From a checkpoint of a small mixture-of-experts model trained on Wikipedia.
Size: 14 layers, width 384, vocabulary 15237, 78.7M parameters.
Below are experts of layer 7 (counted from 0) of a mixture-of-experts language model. Rows are named gate (a neuron's input weights, with its number), up (a neuron's input weights, with its number), down (a neuron's output weights, with its number) and show model dimensions 0-47. Each number is 500 + 50 x the weight over its row's rms, rounded and kept within 0 to 999. Numbers have three digits each.
Before each expert's rows: "comes before" lists some tokens at least twice as common just after its tokens as in all text; "gets" lists some tokens that make up at least twice as much of what it gets as of all text. This comes from a sample of Wikipedia text that the model never trained on. Tokens count by the router's weight.

# expert 2
comes before: "\n", " ", " The", " 0", " 1", " 2"
gets: " |", ".", ";", ":", ").", " –"
gate0:445578516504464501445550585467467450596544578492560456547547477464561488454461546530537591558493540459569462476493555464508527466497442413586483
up0:487448453505503506434561564507463502496445544472486461477491518541569497522499584532505465454400499438508527493524470494564479601480436554558428
down0:429532533455487513520400475393544547434513476586482542513547563531483486407483467385442526595557460377549442458503457545454470488425501497508490
gate1:510450423545504499468459580478578499503502481542561522449492496441522462481506509497467464437566592493530530618532491540537487458336436538533439
up1:477462531464545551569522491479449504577504555463477513531498641474427546445463515504565481560447554574431490384459452542589492497458464508391454
down1:593528442493490474498452563494577511582499491489392487550456466525568404495588479396512432466456469504474513463503525577534557499509524505515508
gate2:486473437526413498551544436535449560474492516502451455535427452555452517523448474580484537549457539531513473496483438429508545581515378436520469
up2:555565470482476414539468485538522536504474444451500492553432524461521549543435523511591617541452470530502492437540484464473564520544432404625437
down2:517414412504398402454501443463458546436547455464492499487507423569487476432509523498434388464509500566485501512579545464522417547502374451553505
gate3:484482476489484427412509516539509418460446462522456555456417479462538521542522575524444520515523489501525439551442488511451601522487471518529552
up3:584402542493476495420514549436447530509478424596467404478564423535464525526535501540505505429514489424463493515484525454571512537413534454558525
down3:486487478573396559535482557516480520499534421442527500585416526470496447536493520460509516548552465518405542531431610443470415549442529493540508
gate4:414559427471489504544421571474428458559542421516399507466491507612504482557454545497472535561602565479519599518536501407497389558571504517505509
up4:508511524540541467507484527391557453552430452478465472579550561475541552454590434432554493554451502491529508461544522471549512490412498446491565
down4:553531550493461555555546496389505479542592449559542547504462522502527609486518538514510471480486554535533515527494500562435502511464432423402415
gate5:590487473533448412422588417445463522446494499573518553549499477453508505512512573555497499543436474566528519479523540498472471511442502453425469
up5:437559568461511455514520562491508493502437482491476491507503524549493548443519430404455418468514509485542465508538458465571402500484577607495483
down5:428557566559500464520435513485511484589454482457483441563510444472433543517390510476453441432452486492507520414433534513506420478477380432519449
gate6:551504530494484461600497532515544409483450542511603454485497461530543578430485578435529524537422503437436427531633473455584522462535435436559493
up6:508530597532450488574464480451522461553547552516470516459483537489590521552536497449455567481497446406424492577647495484644546405493484504569382
down6:566548566548559564536503555506485521521504485486492447493443435470561465535594480386524438505517494579526439538457443436559496446521557523457510
gate7:401488461513575577570540448521476531572436433552568543510430469616445519516400520452520541501507518513523471465439495467499501451439467547512541
up7:493524462434480479484562470600540345541389439515458467531569489549589456470411557471491577528366536470483528564525529468557473561414429523486475
down7:401465496529486491529401602495477486468511526493427499447488526545563480487558467572505395460418508379523500494462610532518519433479489537530415
gate8:551466483523402491496523620574499415510420460436519610563568470515526501465578513452507571391423507511421578473492554414485589451563608443466504
up8:469470545481474525389505491487584458478486412514475519650485564540559447527565485497534498489530507535562513529560544561416587527448537419498449
down8:507443472485483549454470555523484501446565509490439521577503522485548568416578448541555537571469550444507468456510454538529432550489430466484405
gate9:458452416469525415447624471510508595459515459457478558537507583657515507479564492438397664451543492556527495469463444497549527588554512528559634
up9:526473600596423335538454461553517523599458498531594495499482594464629358506497563508516437546512428437576545428461470405464472535574523463492495
down9:502453452557549522477538557530403448490495478486478469499477427460567520507467553534470478445551482468474551504448489586416566459516523448512488
gate10:453540398504535554556530481470558453495552427417503503567492461546466534424421501585587503412617523535492499508563447549491549487590549539554444
up10:537546495464568423464584447533477614516515517373503473455478549473449547442567447514447602504517397571506483382609568516518465562533585484370495
down10:490426482594529498457507546521506548569516490487497497467510530504494560502532500549520488504648445645561481416565511474504381451460556575519481
gate11:472572385518398501459443454535497554480421399552572421450473534469578533527517424481490520485440454476535408494448476419492521434552531446484518
up11:454487542515459496531529539496500511549557613567472432462471504474567533376473509452618499536488531524501448462571469508491492447483498466615417
down11:509456655506452528524539496443508460520536474445573440555435523439538495524515504544470524496491516460517511559484578547499558501598444575574451
gate12:473432512492455449426435509519494538521570553476480395470545460513499440558497515529589450484528582549447506472472531477465540487532491454464496
up12:446503528492502455538501498527499532500503498447570490486434548414479546466476528494577484495557493528591445418494470386479437526505485470464505
down12:453496557468521473479551494430564536410534524431518462448490479523535540508562467512461440460477524465495454521549532485507476525441676597497473
gate13:469522446534566446581523527487579463489680507482432469492453537435540509504468515458492445491508482476499558473553452544464488506553502534502558
up13:471510437509647496458530447572473587526507481440467519519575490483528520505509657423472481479443442522489464417473461440526463461508494465548512
down13:474505490544449556506523496446518547528468451518453478528548522411541515575521556489504513483430458473444471471476525538554568494413569421587453
gate14:503502532477558489475480508465515455517481430406489493416481401495516476494468491515570472429518480471464529535502543489571473460582541525505485
up14:467523615542490540555491455504499502544560458443550524526486550563409513516524416594472454477572397579506519438560480561465409553476421360417577
down14:472451502538485495515410525526520435468542427476555520445517477480500440535572562468484366500480521521565568469554505571533460535444543487453411
gate15:441417533493484501595461576516431569539504487461518524533578419527516593525516584420462537436530544539448558442489470477447443479400455465557530
up15:578506540481475531552464475527584464422425528500501566454452659521498459467461481548469476586453555407472539456552548514496473576476501502444465
down15:467644477461498462473400469495525466531443511498543570495528514437515488417484421473418504480452430563397513494487502551489468432548552509501474
gate16:523559471483491446507502465456550546432491460492462419511509549431482522463572480611552524515509561562493556482470506519542553467506472528496521
up16:501456521527493632504517433547471521425420539417529505510491533502525509563537494555480485594495487513509474479512538533568515558479534534480585
down16:455577607408524493548516434489502542428564567512588472540501597451441596358538551506497515547523560461392509403445453488542531537529524572516549
gate17:495506572491497429540609456450482536534433546513535503539516433453541458457545437456433489479477526557525424476488434480474517550462595540536540
up17:448517545468410524445432461571490541445515477495484454530470480611524489488544572402541504557469450597550497574492507517534450457479457532468459
down17:579421555418418516528409485437635445497500532522530537488455486503379529447469497546491421492531500497474474499500438577506534506575549438531562
gate18:424495439372408472482468604452506498520430494514514519497528442326533480543520478456451552548524521536510576470491388407461459513490493479530562
up18:548541528587494589473445505455523546453485512544502487499538472507514477454566582512545419534502526541429593414455424544463531518541456451513461
down18:548516493527525555541502573461487532462482481517517494515454479525541479524439478631488480423526500538494506554534415425503541527437488554446521
gate19:520491472516510442456493577471543311485490527523482422520485445608481434468418603421453508623577478449577588486485547479537401524503485514614522
up19:514590454393433467567549484513470472467416442454436560575474474579489485411508555460537416443477442483522505573607463485542479579500557454500591
down19:578443543558536546485448502476489437418524529456571536478530476548418510576469457273550540452506563480491533462617594542511402527512550582462540
gate20:427468519473422566444492446522589531573442526523500541437477603466504414503475545522491573449486469492414575542492432451441485539523531434502543
up20:494456487515538483520545564508374532401509459514512489527544521475509607480516463378545439531602485546483536486439592618500353455508511480551467
down20:469523415507502491478535523445546463551420512565549562461447453550577529529496549550452581632516403592394473495434533577544448460526520536520527
gate21:592492447559546505464495552475493418527471546602474494484424449548540488459460586418443478455458452475537580525445461559490496461444539487506533
up21:584569439427438506435508518524472545516421464428417470470574522538531493529482451460427507582494551377540454594505611563416350527550542508443492
down21:370663542533484468515458492558516533480486505508527474572415550513589391519504492472485518562486589469539424445506505522520619466531445459494433
gate22:482530488541533531510476553521392441460504531503563435561482459450444508411444493400491366430502440465423462516595387508450505587574559534553535
up22:459556581535487439460469532487573488586537517613579475558528444516458489438452501458470486453462399516487526422393515529533510586651418503541463
down22:455533512499472410533487432514504532533495411456448482531512567537481530507442578530457523536515482446387556577483402525390541492528534444565466
gate23:544464519523496480524480478589493537474525440592460485455585545483459436503408500497517443489508449526556562497531492505373451488484475476535515
up23:451535465559531532483500472543447586517552559450632528498501490497478435517456546532545508438486462567536498581585484557471480505495466475503417
down23:516472502518466562493522451412442448495424482582504513491558518469475471445513396559539526445529535636501401486577476445531453513452497595574541
gate24:537381480463516498502535519600576386491479539509480496519526437439527475494539553480544501504515552532486482484481504482525592478507461536472477
up24:651427498479428449538573552514618483487572550520488546455498473425528529523489498489422465482486481429582463515493516535481501554497420532480544
down24:472464526473471537518449496528475462446560504395437472495574496474498487547449509469433512388476426469552522484472481604456453562437596564589515
gate25:555615419462494398444547449524612517505491542480446412472477521501445532494513539447480545510426446494480521466472461473423532482481510519494464
up25:418491473566511508499565548424382546454498501420526489504498499551490543469482482589518427541511449440482491539480523482557573493623508528480564
down25:501390514537458443497562477447524401471493506486537547496495528548537468573502563453554451518470563560535572459522437435441443519496623592475462
gate26:518455444517474551557472447561507415525513542499518557522474437537554505515470505522484556428585507519444543406593535466451441562508452495541479
up26:527499522521545520458503514466489511448424489487459460465521525438491461535444453470567425502422379480563515507471493387537541498486607415499478
down26:620525522529453537413578512465449464563491521544450517538487467556521455578415546562470509525434627563465519497444530492542431441543523445564483
gate27:453586475453384398438542545475532363497481505434552527549527493500552485548499435568407435459535488438491544477530510524463491444541518419519448
up27:559399488480479535573488422460486602519496489477490567442440454552471557569474581496414588407461504484568519573614537524544431472411504571542468
down27:475481583455527516502486475399518627498483459439520508457449589538409458506518467453512458559426559489517432513456424515512425539436516483497525
gate28:478484541555572532506512538435519472483556570576554548540538611493496579517469476426463412470487520580490442485486543478461494544366493499532545
up28:422597549474490499480506541509606457480493484484452508517527537482537429490558465503506540481384605520482503570539590522546522499512512476493478
down28:525442522508566465555456543541491529519442470469481523477552542539462458515517502487522572408519594524565518512566457457478392571450469522454503
gate29:504489400569544480500547504526501404460554497531533493460556565423491524475491550435445587484430488487565518490475429469601574500481512534481547
up29:509409462389403442328476442422548497475466586591543489424482459537439445466523538556530646459441466416583445471414490543436477533600422560575505
down29:490464560518464471505621512493515564563500544486451491530393448524489469489491449434442531493509476498539493465416598489544474439482492491468514
gate30:427485454526492416523495493448465529424507473485396471419559543511477587489493563511532375483488552511485513494483476521585516402508483376549513
up30:565522564565515457400466370514517445468488613451557431475529392522469345488557446463537542468518495500525485560421542471492572503505479526523520
down30:518470484549491573497502387512526420519493600502475499585561470491536409430476449493551520464548447512527574488441637553479554634588519508611477
gate31:570462535499437483467504498590450480469464525449524531473416485363557447487538494569455591521529545538516585493543553502496449475563535405519417
up31:379510469503564500593533506470500517456477464538483549468564487537438449512471535435556452490483455501432502450542399492464550490528480521404555
down31:500556494427543451486460551549531534463495605510518491584529515567508484537510607532487562547474427475465548528490446505593476491433474443403556
gate32:499419533507535529479455464592518497561459537428526506534585458542517452514618533392442510493520549442479550548482445615476549506443511467462489
up32:580535474462529547483453581518533515442468461484466489431536507538450483451597563520556468458526591517554503499521532554470504545483399494510473
down32:423523544543479545502520569584589536472495546514436469500510413549434546420493483499440487550568534511497564497461536499509422403433393522563525
gate33:566464438451487484504454489519426436565490660513471571514507514496522439503496508433469510508512545491490515491484473538541474552584460567455604
up33:557525539570391399520437399502463563469529552478461509486549576522500459517505556531561486466512460585501419479444545585523454585515542445503529
down33:457595489617426549453427541519532412491470495468498512458459534566435525483474380610495460503535500496582533419515454505450514455498449438457497
gate34:408488519511420320610426520456538545566481454531489455557525489558508532471436514455450505473462497614434558513539460500462487500548561542471382
up34:502550547487553476529488629464460611502477536506497491499499483498439612516494493461411473543518498558424537503485428426521442486492473553578514
down34:552457494453529585523490539472476511505530499395531472531481457569524437501498562514531478544412457471444524557463402481476431509491563452526416
gate35:487508594507523438422493603470493482449542515483581518493483523508439515469478616475513543535418479489535485549398513604538495542437398482475418
up35:540515626548492473486475450592556492478503415522490527527530539534485614536569477497503416536534462511567527476477460499435594423462460530504412
down35:477492547443425520538446512339527383488564462512554479515499570499512536414486514470437484625466560447379503550456515510570559467523572536409388
gate36:624475547524311497495467505502497373422410520488533447477510538645456435391531559496395442432482420472517440489473453541451548584604466514568477
up36:536531549375569496521462519485479433547552508539508516611431554491555565383543546428453565508525498541473547449559492446393562448549533444566460
down36:483436397494491518468488506514630450561538464530472511474463392572579491506557460460544571551458515467569535542487419519544580448441537441550512
gate37:467533545512526429535491481521570507521524511468575575459511441492499515529441584464464538491439465495560472506492469437516503472515566544478435
up37:546547473507555430550433506535496518455604467542527507400443559537550453503437519505602511598464544470552487483505551424468522440405507475532467
down37:512571563466531527531528488368586480487535472561543401510562393528455596475470489456463573526518605527506453514550460521495434415477446485423420
gate38:517480545600451548480502399575527422456470566491509455517538495452527377521539513442502575509474421496518553511441553500581553458420515526564601
up38:430555485393467473593469490551470540525547589381450531523514537468423480448475429491502484551447429591505454513490440504485453559468543424496519
down38:489464425537455548531461593496480486593519496444497457389515468546518496460497521516584465464483536623565456528466444492451475483541525509532515
gate39:556501569558546398593480557502547582476508434501448457508496521442530414507601459545497483380551455563516431598444482514562500475597484512532465
up39:557474529503446473466505583514478436534610567502546517474439485577446457529546550491420576567487448581482489407482546491435521571457465467501440
down39:511494505500522416498548496433487429465474509471462503478499510575401585484488472447495544473479519440487475473571591386525432472497417610565473
gate40:452624528584455504465477584525446501471380464539556443453501479493527582507438445545492440486528491511510526630504554407525484440576598458435592
up40:528423531586458463437482485535550535439449521495522502401475524500361498503443492453487482506440490386559528510535510567451526544520595516532540
down40:496547542521517585554481462505432550540454433490530581457462436485490552582557534474510525480532506563503506519511456481480498459491495468458432
gate41:503447478588440432517479415500549561484504527503398461473532483431588493475549490444481527486413581492533516449590496489473562490487508426567507
up41:493493518518478440406460522491457421520460546435445505561470540510456640539448574514587488541508390459501455513547576556534629460505473519499525
down41:515440544512489578459535471517462495508416463511543575544329498516495472490496556461454549462631453445452411476500508534641460511486542531435539
gate42:504462518541537437416514480562549429492466528509379478490455476538474554484454421488537451438554412610408521426479476457509526557475478395525539
up42:511490506462499483455493471447490525407471530497497518477445538531501551452459503545407474533530451560420517497542468444450531464528530494535540
down42:483506422499483608582514536460461459502524492512435555514542547575496465427500515475544496427549434559580504447525488437547503557550543524561481
gate43:442520526425448515586484580519482368531504438498503410515443377479475455465541580450486473469532550478536480454511486515391530565453521528511528
up43:422469522518414517628464495489400530525476485488540474479496520497409582596481486523537434475498506465476403464551561594467561526543497562462546
down43:520447511503428529537550464558573464534583554521537536509559435560604512374482468485441466467468521417485476498409474564642519493464578520495440
gate44:508544502457457513662589489546422437453517505469564545505537533476617517453501524589426511511482415505408539472490499638504529553507489491443594
up44:509471534543573503456517569472370510491571457479398524607484535483539487540484484445531617424463502516540557474460506450419494543554569441526535
down44:508439508501543565530490539492526563538475532520515485562359519464593495453435548406575493542495512488522474602460567592591499510471527473481522
gate45:514536564500485487508464514541516525533442495508508559512501398520523515489512506474494462516515473483616533535484501464479443470509503430503521
up45:407473580444377557523506592563598550466543434567477502496424543515492529519469591565560465479557491493490484576500447484525515515510507453552436
down45:545495607485399541537452437504427532564406559544530496510547473442524532471518549475440549494487509551509555565517430484468614484501534552490536
gate46:480551472535506487473550458453452432499482534567500513527488546521480481480501529446484465551417508567533513580457531409427542517497473509522448
up46:495526490509523604500446526509471529464526495513520502486509486449492534515445529497498563421406632553413443457474514429437479564530503438432394
down46:450451522428556499575372488480612430554503442460540438517481570473450545468569432552456486483443461493472516568465476502505444527481449514517482
gate47:487494506545463462440422522455423501518547570496584477522486507435544476517456553452480567475463531471535588511439477499504574397468499511531572
up47:506490494519492525574551466406486536461609430528487565548596490543520475549534556574615486540553548515571455450558517476471492552569476510518479
down47:405430473490462486497504505558499481523522402514476480527531506489468463463540468486496519479521499424494383542509459498561569447550427467470486
gate48:561460513497468517525452543446531508481479475485562510468504537473485504540456480552474559560484474502506521576528473499418484455508483518447480
up48:469479429527422484415454575524653533531580475518577393510499446461479562500591454581531464442448523483510564506516449545578539495561544422513464
down48:454586466540577466550481522515417496519500534507529470544460550420449450458528457499396510553527509491565420597481529500454537555514549438399534
gate49:475487473501515509394417551446514442566494563525457535480414469493499515410507482419404516611455516551515561601486464507493457490543532354558487
up49:579508456502465507447455454444480520448537483523518519448329491571449517454425493466504451442546572601463529527493431576545390550434447519483412
down49:505567506497390497368511455546551531468454523532521489481466469463602507590491566438535546497471508498462480515477480428514483502508491534508588
gate50:458451536551491446572503518445428385545530470558455547558524391542485504447483513501486596475444535521512518461541519461500479528458612444476521
up50:460540500551463488527511520506520471517543454531516431497504521513515559559448488560520540564545573491673403593462483506463573386492494467488537
down50:537530507490568555519514520461542426613467527557487561524521519493585578372526461465452531472470480563563505440412512409529468556424554441503499
gate51:560410524515469489518507498456484539627510467515433542429451482469437470561483480438532526525469514594506518601509509512526499477525416512510484
up51:459510488423495472535450577428531439531500509494553440541476515464545605450358615459513528500471501517486492570535502510469543566466427543421453
down51:514522467494523489424531535452468517547522553613550443478530514589516541542478511541520388493409513551515469493484569509567505550453534563544452
gate52:474575553510550506439537529597572445525566559507383524510487378517530513476524461523498515475475514521545510472519494474460507451418515544494496
up52:463550537454421521498525504450554465558518536497464606482472463598533522498486445614426520548443546553437521548573544508524605444597559491467542
down52:497511510409530452512569438467555559490475565463430468538503548559515436541444542465559491516582536490449478416506452531480514460579482517455549
gate53:529510607502501538493501441493538495520486573526571507490465542531535519468488536482498468548506503490475507642525424565498541602510574494566593
up53:631477427490510575481557486507540331483471495443486480460537484502524568494550446456457470473530529594512491409505446455519424533514525516483509
down53:587524475465464442514483549440502547468483521582520467454516445422468548490464546484433414457443511503528527515432408494603453371575508475504493
gate54:456433553618460537450475531521606582552438497604603493446528518378561499539454454525532504489388515475476617505552509607411430511492475520510518
up54:440476420507512418570594512494493502460509488486411491550549535575484463535534528512567600494476438534486459456426477518496436550492385474519440
down54:515488506522529388424517459568513415524501579494472424474554477514528424515544473494532477553564506547536583403568466466507455519496522474527453
gate55:499408402471536504495567575497582494467486423488509436513508415421540435481467466495445442508422512509527614517428527431411456457486497450554554
up55:492437526497533516490447519521484470517529447398541371524510450570504491533529515619537509521473500500462552519510478501508549483504538596437492
down55:522553458583566530504495505554456511508508456523507536443467404466523589515474597619492515503412531544474608571521525538444514565493495438598565
gate56:399565501533470528531467451561506450513455465533526577453536515542585490544598538422436494461449521550501498527500472473615498560574569548501503
up56:556562560613540486512533438519503427425502442427573487501517454436474404483523546547525415503582546552521476605460588577532571516484460479584597
down56:608550504439516447512571507466347416537460615466489423613478456395445504556491492423432406530524550503513453559611552588509456507358415442526556
gate57:527460457543522497455487491545564459564451436532400565425430511436456504474449482460538510531496538539532558491562594533518539493526466587428443
up57:513520557475463521530473559564465542465448535588533488460464405551535561568467519516586475420525491511468502507536429540432569486522567402511457
down57:522493473510426469496504474476512472545540588508540486553561500601541523512576606484487567499439517548396595363559595505412440485566465419502554
gate58:567352523494432415442499377394427474449451519507519475498517509509424537482527597454533570512428530377558484582498482554454567452512430589523493
up58:484465460419446487396459441529557526472572501502473441463539562493554443520560377472443412397531509487541474600462412439439506515461525569545537
down58:459394531462455512601520446538563399527558445498601516441432533515595490504493431536541544552427500448533460484541470561414491524465534509515540
gate59:597547564545374426498456507530415469470484462443543541547463440402582437508504477504464486553536482520508572480508518486417545436457570468469540
up59:536456418515499535404495463477519516496551520574523555539597565499435496531490495518544527479542563535485473537462431435448548531506464594446413
down59:603541537503423529453503493476457463535505520542528471552466532469496493496464513419541526541476530454447398623558524586587534545463530509554551
gate60:530480548496485473467477626570448487513507533529448556492526498449533407481505538472502525595481485447462434487522489462521496611469491409479576
up60:474497468437493413554517517510540568496485542544530457461573412431386486533483516472507544531408462412428497629549553553511458455503502526525567
down60:555531444460578441509518460531431555424529512422523462447523487397411470468486574506469543444536533557563514521527447508438497479493538531500460
gate61:525478444515438557513543460508499498447409457566578511503572532435525566475528610493472514450500575457489411504507548519455560590553445535588493
up61:561652481466521392453523527467468521587533530463511552508546489566447465463562498603483427492547470524512492441555581478520551543520549450511555
down61:573452439465458411531481478435459546504444511510476487527437451567458447521401517571509544489460553436514433516566514507479524505568549464481545
gate62:487541576506408509503532600519465436424413504457494427572509499420551550513533607376493500510473481503463586542487501442480477579572581393556428
up62:502508398469439522521553518502538543457491470523511429547464430480412468492574485517435464563503518505490455476445513525559448448461535550460385
down62:512507494502512552457566631483405507573493479591528495472460517474479555487468504420489526592459579560439578428507527642553457523482447445515449
gate63:517538560480432487477535441581588500520427515524492533446504491564399553491527579566457422491523438545401556465423549468500479466519486546538466
up63:376463448529450454441479585488458489507475531521507445494509569471582467480526485498574428511515628490523402446471501438597532480514493569423495
down63:481501515495539557487358539532467400519441452578502552533536539517491458432445449573467423423495474509448549506464552613527440503513435371510518
gate64:433590442440568597484563597565466444446414352503481563456581419438461496503566517521490477560508495540513569430472542567457513468564477486523519
up64:531478424481561449470506468548509469473435484561449577527537491523519452526429511520479481468471528471577530501496508415539570521410490534453576
down64:511466545481499594517620513390408382538468516419512529449467506479495481564440452544501512529529527483554474485517490485494499464541609566530484
gate65:499449471464545502564558470460496483503462441529540445490588459517532516506543566536615526481462519536508528444568411518492583463541490544547486
up65:593547500542557467458448537427536539534437559517515348563550515476528509446502533456599414523457505519459432540516508504567585449453546530608452
down65:600467565478558474515442566503482566543534620493439507524564445521445475506527454422517503452507500534464434542523549441581579447506468485489481
gate66:515503478480410444432362487472482448533388496512465404505525460566465504563429523513510475509514509528529427530625484490495575530492602510457523
up66:548578476466536487572510473552508551512580518372535531430478469470514514407501499464534534517512482557514552548451578557545508521402447502519484
down66:452530446372432392405450548487488589429567563530530520480495478520590491446434475474459523481583495494389559480423545538545484519517492513585595
gate67:468455469501447483498485522494483404550483527475506475526518494572492574416527529459507524560631449547402493444554465542527618468462510536433591
up67:476502467494507505603434511485437571511422614502454481476563516502507571559470492518602480396481448536435463481464490507479432475511549562496511
down67:515464525417523545533493444585543505428537430562477510539504551434530579560481512427483416413402546545490608382535523628528549494549530417543533
gate68:526518511511507507542517515610497470532367529540355520613460411480441437463469425499428472506568521565462497396463459520402488489432559574500416
up68:456472545415512445467494467518588595547467499521559555534508534537485565484378469565543548474530470542497483546571506427554482507541518452435443
down68:533480451461516550493444484470490537435484425514489528549486504468457483461400489553526452531468522494537500410479381494469526518525478498522517
gate69:565612396562526432470540440434426604562457512451487504492571538572473506442438491521559523453540458486438550549443506458505459483388483474446538
up69:496496505480480498417526501554430461419456486513428421513404556461481467549490483480504542595456511427503470451528464444548503473531463499476432
down69:540457525549597598574395545464483473443530491454504457440516494523566381564506535588434377594419483482545508478525498531568538478491499508509446
gate70:528474449535510519459478527554480475514487459511504562526536447549479530447498397395584491518648541585430510463496526545450375504573584533428596
up70:504495577475423563480504459463513470540511545541561500499542502443464458577540450568398511506424427567483441460410498625506502573489451485356496
down70:518527444432447481453492478428515436530465523502488474449621432515473515513444536497555488544434547562554531473529518532438501422508609415457522
gate71:532428451628548453534512584509420396514529497465589534508492502522632480441519503529518536552507583553574547490429488373360403577472426511502524
up71:456503449519525550612492473595530467579556467445473505504546479484501437536598486441531521475463476524523410517432472488494520497505517516555509
down71:521476505596377451511490419524527455538543443439532468454593454490493538472401520513427428519493461485561527461544501555471668434464561530518513
gate72:516449525556452514512451445547593432483564509522451440504487467524536540528508515488443540470460552547510529461506448510451429523487525482481495
up72:499521550556461510444517550506497446413449525480455474520503555499521503464502446492514500451480460445401516513518477473507576583478565557537486
down72:477543471500516518462567597438472481519476557498512606483415471552355470503623583522453518525501472494461485552463500500450387493429451527441545
gate73:448569468504456478516463386595528503416516431523529415521388467457452497489524486438496488496490517448592520508528502565483563487610489463499465
up73:568448524520506448529496531433518490479455462522509506480596483559567454519504424457466437509518496584421470531523417535475493461473531496516594
down73:516457501526491442558579495522451494570411555474591513536570508474479554451450507456515472518416619451491447469509570484586411479397604517516457
gate74:604514592452436508525549535548512588537436530535445575473474501528459467523547578576405408436471541589456535467565472408504517536541562535539504
up74:434406492498495519507465523526370478508543490485554552506567489451563465489526454532564540516560408431584433519442602509468484519528526488449442
down74:463560415498492578433503503430554459481456392588487524455507399510481461495479588564503560473508478537580609542547531406475388475493490505456474
gate75:529471572563490448373511500534482474486451490429451581524533539569477499435437459473532462508500475483494470516484424519437530562507467427458441
up75:421520502444419515385512465471401551466591565472515445476426462472494529538453459472537518590480467535520489424487532478454449506460466457431427
down75:560523467474423509543605462582523415502449469520495447529488508547559515526522597586486527458429515505408575498555531578514608512470483569529521
gate76:503549562534524479519341448457543496453502508523492542500471489585495402532512528551469471465348525551472485603482535575556450515538457569498464
up76:429505513520431511524501516536419519556476576487471472530496480509495483457463499596481477584511625511473498547579495560419500514430482547522425
down76:505476477506448552534423618622450531532474542572463536498456525557558557539523587476486540510472505602468519510526470530510488531477451451461471
gate77:411446522524525459580527471454631507380542499522626449444481422493405499534382459464461592481461455492590536494437544583562494435540504586597536
up77:490503522485550519494486569466486497439437500462545481502481490494565502457530453467465459502529562458473388531584524382551527491488494519554526
down77:438490587482470482448428529421512475533522406458558605526572563494499471511557543565594519555411441637473554484527392430405544472527463477564484
gate78:559421602488483529449483561412521500503464535565586428485417520464489507422483481531475515533364472510504558567543412539408511484521394472534543
up78:510445441426586493451558520438509500478595450415543572513533454564458463532482504594455585485538529506504495541600483441465512577482449538502546
down78:536424484464464453496475545479538494548567472422480452452476494452470468483527458552618520429527527503498505468531542508515498504459428525472419
gate79:501506474494469573565462579410468473492493494504513390509570453475532408435520398491525482558461510519472545564448491503542545468463423565588440
up79:499440457456482506396411564464499438499502531526453478516484559486433532562430496558529429476592496470538487473471504651458497525454552516537428
down79:449476474588542536551454492451463506537486496464536540533590462515457442391573559634530462449507620493498539540555437501447564543449378594508526
gate80:447414441457475544516500438489571485548451446427434488578464441567477540531542527568527562428417498565498393485476560536424418415518458536481517
up80:465403580454433501477477472570627484446487552500457530527487451492587552569436569555398456530460548507494465461469563563492416561482460450523510
down80:480442544511506458439511407412418538558418512411457499540439558489554500483448498578470493507418592543548475562551523553383556610471645462509518
gate81:476485535421536567484401498534492485559469481429485543443490546488412526536471491474405491476454447600575567580501521556553646501443514495490449
up81:428457540577459468572525521455448549494475506467485544478505381563484558467406535516509468575572557530507486560549563446489526512472533461516465
down81:474377550491507430507502516484503498516467517526455504539505519552485539516426500497403457530492518533446478425499463546597524504525471509612562
gate82:447499460492537467532571593573519524527470529493523508465526576450500539448503501518426567510531517432526528592452443448576495449508536493542537
up82:558461471475441507464587497499486547490529493550462519484430509502502494436481530571518472482522511511441610491548582504544451467519520401512555
down82:448601531540476617435497490465472573474469474507510566510474525505530451531493502458479500587543528443505406551527487475507438600492509515445471
gate83:395557537542551582495445511451498431451522460446561405466521493466435571537513467559467426435592508468461472427493454550496548534533522574665512
up83:460476516485539518478501501598427495479479486460502519440478433451524475504438460384473550469488543512444587451503444478440530568488518428517493
down83:505395462540537532545536518587530565544557504493527409502472443499498506560448438504532421557537557579487516559487518444489498531415530539543502
gate84:518504504526459422521500469449485434485443521475532495484454598487543440580508471454537476551397473547487571616453470505438495496590527435486444
up84:424546481585504474471411543477484451486483498411481467500461446557487481542528457438524530484547488496492456508464448501543529537465470534444584
down84:452486467395528580475463543446562540475515605408498466538519415546390532429479456588436499465514487501444501390517578526529603423553431464506432
gate85:488548540466424509440516466538523534535441508589527519443573549575538567492486535467431551409542528507668525499438535566506482446549522499481488
up85:531502529420517418549532465608425579448481517598510560497560411506435490539651488574475621560469496517522459554525559508506592484437641449416505
down85:518514474538380456489540499512592551485488533575517374517563544552615448507572552485463502508502531596473500478522421535561628566399478449537528
gate86:424451479454471441514468463437583616507528530487522544537542554425476539558560538531491478495522530527502504454508498494551467414551450454514494
up86:439507466478607468495485512470487462507523476524511567501530559502502434418530445475548478535560551492480452508448486617466559609456498565500456
down86:497494421542530444515489586559581413519542490558501522471462475395396534503471561476491641525419526521519440516494491499530513444482507539400513